config = dict(
    experts_per_token=8,
    d_expert=64,
    moe_layers=[1, 3, 5, 7],
    normalize_top_k=False,
    beta2=0.99,
    max_grad_norm=1.0,
    max_seq_len=1024,
)
Below are experts of layer 5 (counted from 0) of a mixture-of-experts language model. Rows are named up (a neuron's input weights, with its number), down (a neuron's output weights, with its number) and show model dimensions 0-159. Each number is 128 + 24 x the weight over its row's rms, rounded and kept within 0 to 255. Numbers have three digits each.
Before each expert's rows: a language model's description of what the expert responds to. This comes from a sample of Wikipedia text that the model never trained on.

# expert 45
What it handles: Math and science connectives. Function words and LaTeX symbols in mathematical or biomedical explanations, e.g. \le, on, is, newlines inside $$ blocks, cells, protein.
up4:115153149107130107128129128133163141125141153077078103117110098149124123121134115111123103143092090118134129151129164120156085137124148118106147127087151140111125106102150093137141135142135120135102141108154106153167122118128093153122153132100097096135137110132077054141116145090122073140110171152108127103155148151128111118122182124128121135105122181135182137168155116138160138139150127120084133129097145147149123123092115127108105099138103153133125125153187094092113173170157139
down4:119122154150165144131133117144094092129106120140141082112108119125139096095128119155083173133122198132114133136052157144105105126123115140153151128145087146127115107152123164132152137184136151144103156118106150123124169130189164118082118114097086132086144116128156137125096122140143151096119120145144116153103114129105143139139117130131118104182110127119126115103151092162098127050129105108144118145155149131124136113109131130099100152122173100145145145135178131149113123140133123
up5:177124149153131106159125113119149123123131114109149123107095135134121109116171157176106110153091145132096133133119153145103097137168168107100112106146147137121138139101140091131144122153142144101104169106121094142169135113147092159133120125153138108113116120103122089156136101126140149103158117161154115110156129127144110161115178193152124123080192117090152166171150140109180108152099164135143117112107117089112125087158119092140109128154125130097122145127128150149102096127108095
down5:107145099105114159151157081127114136138136149134102105179089125122131134139156112087149133164144182088142100120099134159064113128070105108131122155127152128129134118088133137143128087133155170151150138147122156153093150140106142111116100147140122109154112144163139095083139105144129092114152146117111137128120131140143149131160122148085102130165124131115087110085119123170113143105129155104180135131139128105135168093139142124124088123117140176155100141123146101154114175103101156

# expert 21
What it handles: Name-internal word pieces. Middle and final pieces of personal names in tables and credits, e.g. Vi-al, Mer-ed-ith, Wat-son, Fulvi-o.
up4:159129122164127125100130125104168138131145121102130114145128157125092089126157132104151118084094079084127143125106089142137165123119146128135169112174131138091160147121118134147113132131108166124143089110130125115120163138140127114079128138122088089124122134103156136174081153152151158149123111154107129133134165147113109112081122097098173135134127121146113115141145136104118128128078117151120093145097121179143130125140151150158070102192172137142141143164135119100126071109118137
down4:135142177174147140149153134159128131138126156096116119122149161131132167106177157135124061129060123131145175141148110127125140125117138080116119167082129121128139100126108178119122141103117107105104130151085148130149128145141136160152095121118147111128109145144104104098102098131170116122154143106115138128186141169122149111160111133132117122096119152085127078102129136071158107138136158142152126109131096148100118133102168093156131128123112113131136092102155119148132151121133074
up5:138148131104104131156137146058116189099140116144126085100127142131114129105105141121120137162137154123075124173160117112124155140109133120149156118153130131129076160104111137136120139136168121144052143083109142121118141086151146138152106128140125119122161100130141131117130069135116115113147167109158167119157139106127091128124150144086110129144141151102132170080152103172109128152098130143130154082120114099149112143097094133143116112120122136165188113097153140138121105115124149
down5:141195134117123101118092106151118109182123144135123128139125132131110109080157109116135111092114109167130097140113105147056159139090094132119091128122129126097081138089137177147114158167156144153147154093109126139095139119167133181121118108152149141150155093136147117139098115148126105144123084157115131122149164130128103124117088153087133130147138113117132149100107154121126129094104115137125143112169124157149120143131158130130126130118140176098105148083169138160129094084131153

# expert 27
What it handles: Mid-word fragments in prose. Inner and final pieces of ordinary English words split by the tokenizer in running prose, e.g. ste-re-otypes, nor-m, te-am, rem-nan-t.
up4:137135161139161095158106112156121160102103123145118101102121111112163117187089139100108124146113139092145115156148130134124109163137125106126168117101143142119076164127162098055161107139113133115158159129144124144117141128154084148149092133143189136175151118127154137127164140084121133145134121138123098081118149165149101143104132127098146162102173110128123138139093121114162146146076119128150108132135131151098128110108132071156105106133110125123120130136093143143133124088098161
down4:146080115108085176111158111145119140142144155144134160148103100111148110091117160150128137128100134152141129132136087137119171102119130150151149106136138136188142120107111097133137111146143153147119122095087167092111136126106125125130136114129135090138079108108112078163114114150149144154135100111162130129140086103116113103138168166132120147098111086095111101106159122130097114125178107102155132143127186129159130156100161096101128149144085125140129130095100132135161121183170135
up5:125111151160150093095158112138150124111133134160110115141137192124150113116089174151118191133192094135160134140150119098138100115142097117180178093129152120143130084140152142112129100108122120138169113144120123129110143133125123127122100134139106114129118122126110128163151124147153137160115119136178149082114162149112128115163101120132135181119160120116103063130088107134109109175165125125109142159138108127084124149115118112144132077123130147122135128108130099183120107142154149
down5:129146102112103161134130157143139132149093140073141138147126163132083165134124103161114135114103138141106111107134135133103105150114118078138104144144113126098158087102100119140165124120120108136114149109133148162135120108120174111082169097086165138115157170111115101136134161136108114119161146087162131134151146147118115139137160118124084102142074159155147204091146158123096133111117141101117124118116131085166137101177117136114137132135129093145116175146169141110114124158120112